From a checkpoint of a small mixture-of-experts model trained on Wikipedia: 14 layers, a variant of Adam for the experts.
Below are experts of layer 11 (counted from 0) of a mixture-of-experts language model. Rows are named router (the router's row for the expert), gate (a neuron's input weights, with its number), up (a neuron's input weights, with its number), down (a neuron's output weights, with its number) and show model dimensions 0-255. Each number is 500 + 40 x the weight over its row's rms, rounded and kept within 0 to 999. Numbers have three digits each.
Before each expert's rows: "gets" lists some tokens that make up at least twice as much of what it gets as of all text. This comes from a sample of Wikipedia text that the model never trained on. Tokens count by the router's weight.

# expert 61
gets: "0", "1", "5", "2", "4", "6"
router:492547571492465441509436489472542517429512492502456496595470476469472509495482453528484569486489431549504435493520515469457545522468521432556498469514511396581503460469447516588516523463454510503455544463499473451498475450492442471430518452515533539539461488410423480540542501486443490454433544402454542472542520520470475446514582474465497505443532465430494453576469494526459556561434491422485547532492513473514535472530464538527551559501506453528533513539557489475545437507536533537445552533475563461464558559533458538548500490532509512476516450519477541558526539512485517533479536510481527516529491481512500475517543522458546462519533473449538522489494499532502485526439520561447519549520561495443468550549537514451481476504620484460504504526423488527440526468408509
gate0:500578499545470517458570480494485509491575461532519463555507484422510503515506483472555468511490512423504505533498445510468440496484471429538503500486517500505556514411495507547479541583464527435464480474469472458474537467450468479455535453460517518480472467543600507529527472499446496432562494490575483518397453486539480432501518529564455522465602540461498508588524493485542525512518497456473517510471445484535460467462530484473547489463487455473478543536482553469468528464510508462467481541496513533534439492506500514443514528509490450519460529587487548412565518506525484463512459542435518473549481522524535517462528518471469423530505533502461494442443484484461534423500522622402482491524511466467498484545606485384498489478567536492529570396549518495540524548514489
up0:497571540521490562454518482467507474496500489473503546530537508481511504484542460468580431562498472456522471528496504501491519498499514443502476571417522498538509522445502474591529469564537526516377548526448508513443538570494517509463557495463577583543417501432511487497463494539465522498475592538518517488493532467640452487525530539575527567524523526463533417553504446510444501538527496501509531485464482535583475540544488431503507410437544484495597549508506507513463529522538578492502532529514449501505496502477494444510461519517516502521586509566449558437479564531501547475507530483506495437473507602542548542466525508474485479519475496437493467488454510493516521430469495490508560522514441514430480518547553513415501491493536519467492562524501466484445563506495562
down0:444552517496415503551524454507574558525478470450490532493499527536491497490542440492494473475505495585558538552500510564566455512486526562490441423509562483501467498492547543510499539540489440495592487484446429588440513535437473595497473560510481465481520488554537538543506455517526443435534498494524442519512495514520560613438504461519416502528605490487522488496433475549437430500492448442529515467437496478515504467407498454517519506424504511506498545512500546572511530597471557508444481532416458522534505498409509548517526502516470531510535467469497465493539563480559474500479521506513519486529501492425594459449449513494521509515465509488523475542514479446498488479486502471518528436485487456559455532481477532477501551549452524405470497494477468471553472458516548
gate1:433544535481508389491447567485542524472476482376453512459517509429541577542482454493450506466446525469524535547542537499537510511540483450448487445515503467589466469532487467393497450501492595499478471492523428488476501566462465547483495479529472477490492364495512474510506487454473539491443487528516531518572480491541457431512494575540440477518465453441521462476457516460468537495510467519451538456527509523497504492509523500458537558527527516500489525570492491506492520525482546504500446489495575599443550556520481503504498468511491506528479481502466532493581526508426556533514482427531497540507491506546552512471560521549504500483488459570503462420467466487551546502491447441469475599406528505467477478481474508523555506546495493455565506542522515498563446419582493
up1:514565479456452469588478494494472481504441442467528492547482498458531499507526501514506548567450594559572447439521531580453455518468519505536531470553483532503488381491540480534462562482500484518531502519550492535455501502543539547509508614594526489525481464494509498490491568563521491541483473535490507496471449469499581459530456505527462565407496467464492445536495541480552518511476554517496510560383500495530586494537504527541452463476465505520486491411537610539571496498508515512483502537554507590451505476482527514471536506424490516525492514529502461502583574453455503459530545462487481569393527494461530527509463471487467608551511438485506514478527520504507497505518553445502504587499541531527489549532499502515502563531459530492518449519519493459454477449482496
down1:520509553490494548497546492530468441571548503473501538444469497516506499477482519495438528497532495476465497479520532452523523512501524516510579581511462519476597458517551610484491465510458451499449478474483508525489569539492552518484495479508508480585532481495520457546486535470524470534534557493491479544501447526457496448518531518540394526519484483522488507461511518534555485561539489513474486468443466452520460528460531563534558485550508463564514519453482501490504521498480525496553485620531507434476465399602504553522541472482445599539543507521500502547478466482503497358476534519462530460600469490470466463533484556489551504454521475543514566448530448509487572592534439472499487500514521472479518427455460506559451561561519530586515451559554500431540498490490554
gate2:556484540414412484540560581460578511535544527502511495506494460531528471508453436441506493410462486539409474526461532533567538464469499496539496524480527551507518465471490469468452547503409481459448493523484443542521490490560432474529496429486472449475548462581538560594535464470475468515490485442505467444430595439539528412430529477486443488489444512484525550570438516508488484485542502457416462473526527526490527509559451452473465560493472489464508515502430475457446550499500477477487503514454445559387529543495496527488452526498472519531471452571470561480490514494471511515496508475563475528491516514485446472485523526441558491426483555459524527544467530462499538498504412511532542480480473484522510458577500421490496487555491485495466561568497464538521517509509469
up2:516505487492484480548505591457458530519456515512459542517482483532520469527478445439518543496432517471394463492480535530505466469479448477540505576471459568597441459564533503456497558495464507434507455483455482530551475455551450485561446468465486449495464502564503504561514464532465539504427471450504514471452561413510493459486512546495492477514438543505520522576502482513543484561521527421485464497521472533543462458502453531437422577457524520541478505475532535468445568536492489439491494507504497546379554514522501479477402457483438504581496479513501572478456477426472535508479451465548469523503531504490490518507515533430527487459473552482486506566483550500532574494470420518558505435503537534549495471536436518449577422558504518507443542571536490474531498493481483
down2:536481628417516525498539478470393501509503469480534544513481474480479450422503585450496564509454485505537514478446515479451484464475567510490545493413479555493474550492515512434396616458535541513464509502468517496516423560585623469479552478546548534433527503555524524496448386524474489478585443478601494509551513489516454529502425499506486462486527482584434480460493507516533503476477497514528523504486477475569488528476487470527556483453442520530501465506469502521488479432450509482473444479555505551577493488436532465541464516528495478451464508456547467460475505491497437504542510509457509532502514504500509529445495538522508468445559455526470454487497469514539497478489530473474506519512538539502488556429488508529479454524503518490478535550507564546422534410502541
gate3:479479475500453467572447478506501432560533534514532494512413391464510451491474482478506538498508483496496470479480481512468504491447419455469483499532479375482565592513500561492542454455492599518482542500500552478509480545441496484543486470520541521469526532461479595517542507417467501509477544544548429502535508491520521479532500548525446509533461585448557513508450474451496435495545556453440462396496498506524426441459503463553486552516513489458533462497420497563522461504523478513456452557490534550453512523498439460554474457426458537497538529533518508540467515485454569539513455515471486434538461488477489490403465422480544515470517517407539445540531464483533512470491580459513469547521513539523503534540514512473571512475480527555556555471469458546468514481498474
up3:471569491508508480517446524483485458583610470542477462385454464500513495477461476500463489585559501489504589521592519514496567507539529497525500535448549523459559591473514499496407553477455451532398509581542501505499407494468491484469541487482497453477474483466529459483458519469446509524445489515532430482457491514529511526492489562506480517393459504513502414498538483533426501536502459496491430463452482445510481494495536471534565438467457463503464470472515554563520537451531514493525433493557455579426502553467478471484466517489500402510491500449422515432529521526491468450480567445456543477470469465511490502487492515429496436520426503537488548454539498492504567488460521435490460547534456546481463505483529519487473484469547534489510552524549517448521472551504513
down3:513470457544389461540422482431522449468472525491498430503472486615490452463494525515549466494493458499485430504478528444464454474421522573492491453426518442558432481517475494534514527591517474409460522510475475494503554529488477486535413430530556531483505559459561494496484510476546553512547425438562494477538463503512521502470482542478533502444506492517539496505529475448449541500485507426555572515526484496499401523470486486479458504490517514565566448584499457447488529493521554496593541511484469538437523435501481431497586434485478531449427474473485466504516462524446524426513473547476489460552509516555480488499471513491500489488451503553499538441543493483462501511463473468469583417504482539504556516493542479525580466541550477544483439524487518449526478487537527
gate4:510521497573484405474496480466534494411457521535458531471451500509447500481480453545505531449422512491459477515493508462461512542536486445517457513583534555534526447523498450505536488476542530545505496549465553467485497502526454509525479550521563497550447551470458491586535524482502487502443511511488536460517484526510440523535496480496432526462477492449529494443462551572474496590462484504527528563537490538503459468551510559456461495506484513496521454567520491534483510484491537464512469465499602450428511590498491522411513454531502550470503525532482523577500511531372459521352508479458435495492505542473542495458508531518532598489503497555537469521439464473496494521458503516516500486482559487499536596466473486487578466610615532531484513486477447498454507489452558
up4:536470486471470471473581535448555505558503572517497505521507468518455507546573579493496493384582457421442510533488484490579485544429505506471463438487521470469431487449544472483516462488499461480629493575566598542485443522498551496521503450544455496547531506448558472515569518507550551495577501515420467508474510515505507463493491490437509511563543457499454565445497539473531466505540594554461457498531509523481478567557553439523522506521430488509472490577500537507470413506476491512503539445483568491488444479494508557516543481455443422461515505556566471421508499581559476496540458463538487495505498551509494532493465502469468459501527496539444410527495525533483518505494447451481522469489590544515483488443503545495501536465486526469522498463536488503514485540489476
down4:492535542457525500530539534474422522505489536486467527516550521531508496451522537491541428521538433543570507498526499545527504429501523504507457521579451488567481436539478528506485530481480500455474449533475521520473477495505586413558517499415506451527567512557445506602551476476557572535495529455464452443571534506487518406457474484462548471489439470461531493436472502485477507547545485490591532579535539526505461453477547531545492552494497451395405492537423475470515482450417543465421513468429513400567565529497470466499493484544484513496497482489599530484536494515502466504515503541493482394473481484523528542467546537503531462523505484537528526462457533500465544463505488509531482482475533499531446552544571498499466482519528549503425422513520496457547497536512501
gate5:540524465459482525440540579499546519510474410526497479513464496485497476487463528433472537483432444494486493540497490522410547502457472496548500498439508440558537550472504486492494539544507527543466493436481404565525540478529520503483487462441578488487434517543487473538489502516471529557504514502500529462455487516516527458500541496521467510532486514473549439486438507526453495476561516503467512512522494459556454431486439530537491502460471513516470510501500506487505498498491487496437487515471436435480507488532572468595493463526568442515498447477536458532506567536377471537605430573567481451568462455503442549467463541506491433492481500492550471518443479509509572436430497475533557467565437545540385471514501451497446488573527549461451533509508517523511617445446525
up5:491563511447433516512536479456465507485590469489493496574498523465469467577530469475467511585533432447497487511449498555472528511481543495480493446529448485482495532519514399505485531572498468558538490422463630501493386513537557473461511527490479508477470443395471497494507543501454504459498457474524531415482498557468500546495458520512486467441541518492542515509484588516509463577528509456474512485369471589489532507489540453532520463497479506463436542506476580497425521486515511537470452514558547478596503523450490452477499564514493536545527513495456513484575536488574472513526478500508547465476526473527480512428526417530523448523493470470513418467478502516500480389525520471476498510486475523534501556558530513471485504483490477449504495541425504498442520562493561
down5:432496506465465445454493519472527550531528429497454490508515574521481449490462427518583553494456459548487473522491523509508501477503453567478520502430500454439488538531498533433512543531533564471448452576477492468486440493510549466499460551419506462554526476484472497596443536497450490518469421495457472467486517511507550475563494561500505464491543533513462508401488438531527486600460510450517485541485463498525557481515497427460430454417388509624519484478497534503491467467463499519522441430517517524484522493462496471525541534477515568510433464512490472538525491529518520537495524546537514467512429549421494522492528549486491509498464490514448450480432490474506542454532543557547471447397548560454524587493460461510475504487548478524478548446429482475570511508484474
gate6:491504526558509454534466534462482440493446536517498425517523549521455493406509485455508560549503472559460408506502514453506526542432447455501484465474486562487501565491431470551528523497479455531524500580605494491450415513473529536457601503492508545487528471513506441554433539485514505425521540484502508529460528506532376457508552585467545493509486508502465404493512555555491539447492521503517529522523605464497504520481515525481498534467505481502482473589521511533540457480552484543519452463523498478537483467482562501531529513570465533488448453478448445493496520522540506436533392485535471496546520521472539422520454507469496467506460492449564553463487535620503417533508534440590528447569525478508535477564502500466471541517503504510479489470487494490533519445529487
up6:516482440508536422575490460523514480612453487503573443432467468472500497467551484522494510624457530500551549500517521478470483468451533461502483463516493512455535511486509517594522505522463545577456481488489468455500458536460403498473518529403552490460482467483516481502468582475507490479509513498484444476383540507532523497485500541477515495494513541491494448526457554517504507484549531475432410511513517411534513456533415530573492507457502530513433544480457445469489471427468459483524501505497452519569459476492468464545553417524551494573483563397442473508496521482518441482449512481433521494509546513538490478488447544441546519465502489528568569471478472579500490453487527490568419528487530523522424503449506467500518556516524563492542517456469499519529472544522561
down6:511520511490499509544533479448507556504448494458526509480543474480468533458463479425481503491558485490522501460515475523502513575522525556501473465488520521454485550515492497462506527482395643540501435470484451468534552536489519511487502489420445495515516431530557493483533511442530477475519490505449484494522569486558548520448527496515498510502424511397543525498467518512458429487521551504501493458538488563382535547534374479512445459471448516498478535549555511585412535483516454502586519465549428452526482497530512534526468536497502458453482535413477504487349532526530533441463488492489498516557512526432552533538448477524498515554502470521522443519500527521500487485542451555564506537548522497561465495497553499513421524480516551489547557436482526565480464493550503
gate7:551594434493455404489506460526486458562445505483469449425491540411528484444493496545500492491500520533484518511541433433477481553451497483512479491489479431527525407496426520482550510500453503503521544519516495504481450514488474549408487473502479620524496466521436509541505584500434514521445545502500521487471482508500436464543491534517492578493523428440521512513445520473473540526493480484504454552507496418476487483557511421544524489551518499509490524502436522465536467487506574542493456433543501508532465536463479496555502510506518455578530544481452550500504505531415516497482473407439457583509486513523592495474456490509544520448511524510507478488534558538451507489565453514523462472452541465441486514526516534394614404524480581477496548496520522520554500465478524
up7:424484466481546550473531560459455488552478480574495463465613540630451581449542470523499410524478447435442458498481510556539468468475473482568470476516498591501513484535532517508549486566435465500502436534455509484483453495537527523466467482518490528521571498492531554471515545528492516544582504426537531474448460530494503524467478503490550433478497508509487492475508543508501456580478468489496509558472537529477584476476475576479450520495456473531434559529503532504525520505487433492482524542484549559526495573520485490457467543574519427483437527479479488429481514461537480500452437513522544546476468511441509485504488539471451497568448516469517540460520596532541489461434436460486487520455554548441451486411515487454439504511525492554489467507473489489504507467454599
down7:502569424451482467503463470564538524516480510505598474423425472430499498453454468411475541460488549502450501497498494535479501545446513500450439552512471480505494518515483463480446504484547539480545504495541541498448440458495524538551435538517460443517546433488509512557475440556553506554440413419469480528543498503509504468475485440560523468517444549442481483444562464412551507564497456536551505419454550545458528480547469506537470503485535496440469515583484495545457454508515526501556492494518507538507526538605500459505531479560502480526512561535546563463489528520493482523517457500567489453485533506505556475585493583511495496501529437448512547514387514470486478524530508454544540539518497499478463567503521440498471584456483511511515434476504522436490533469587502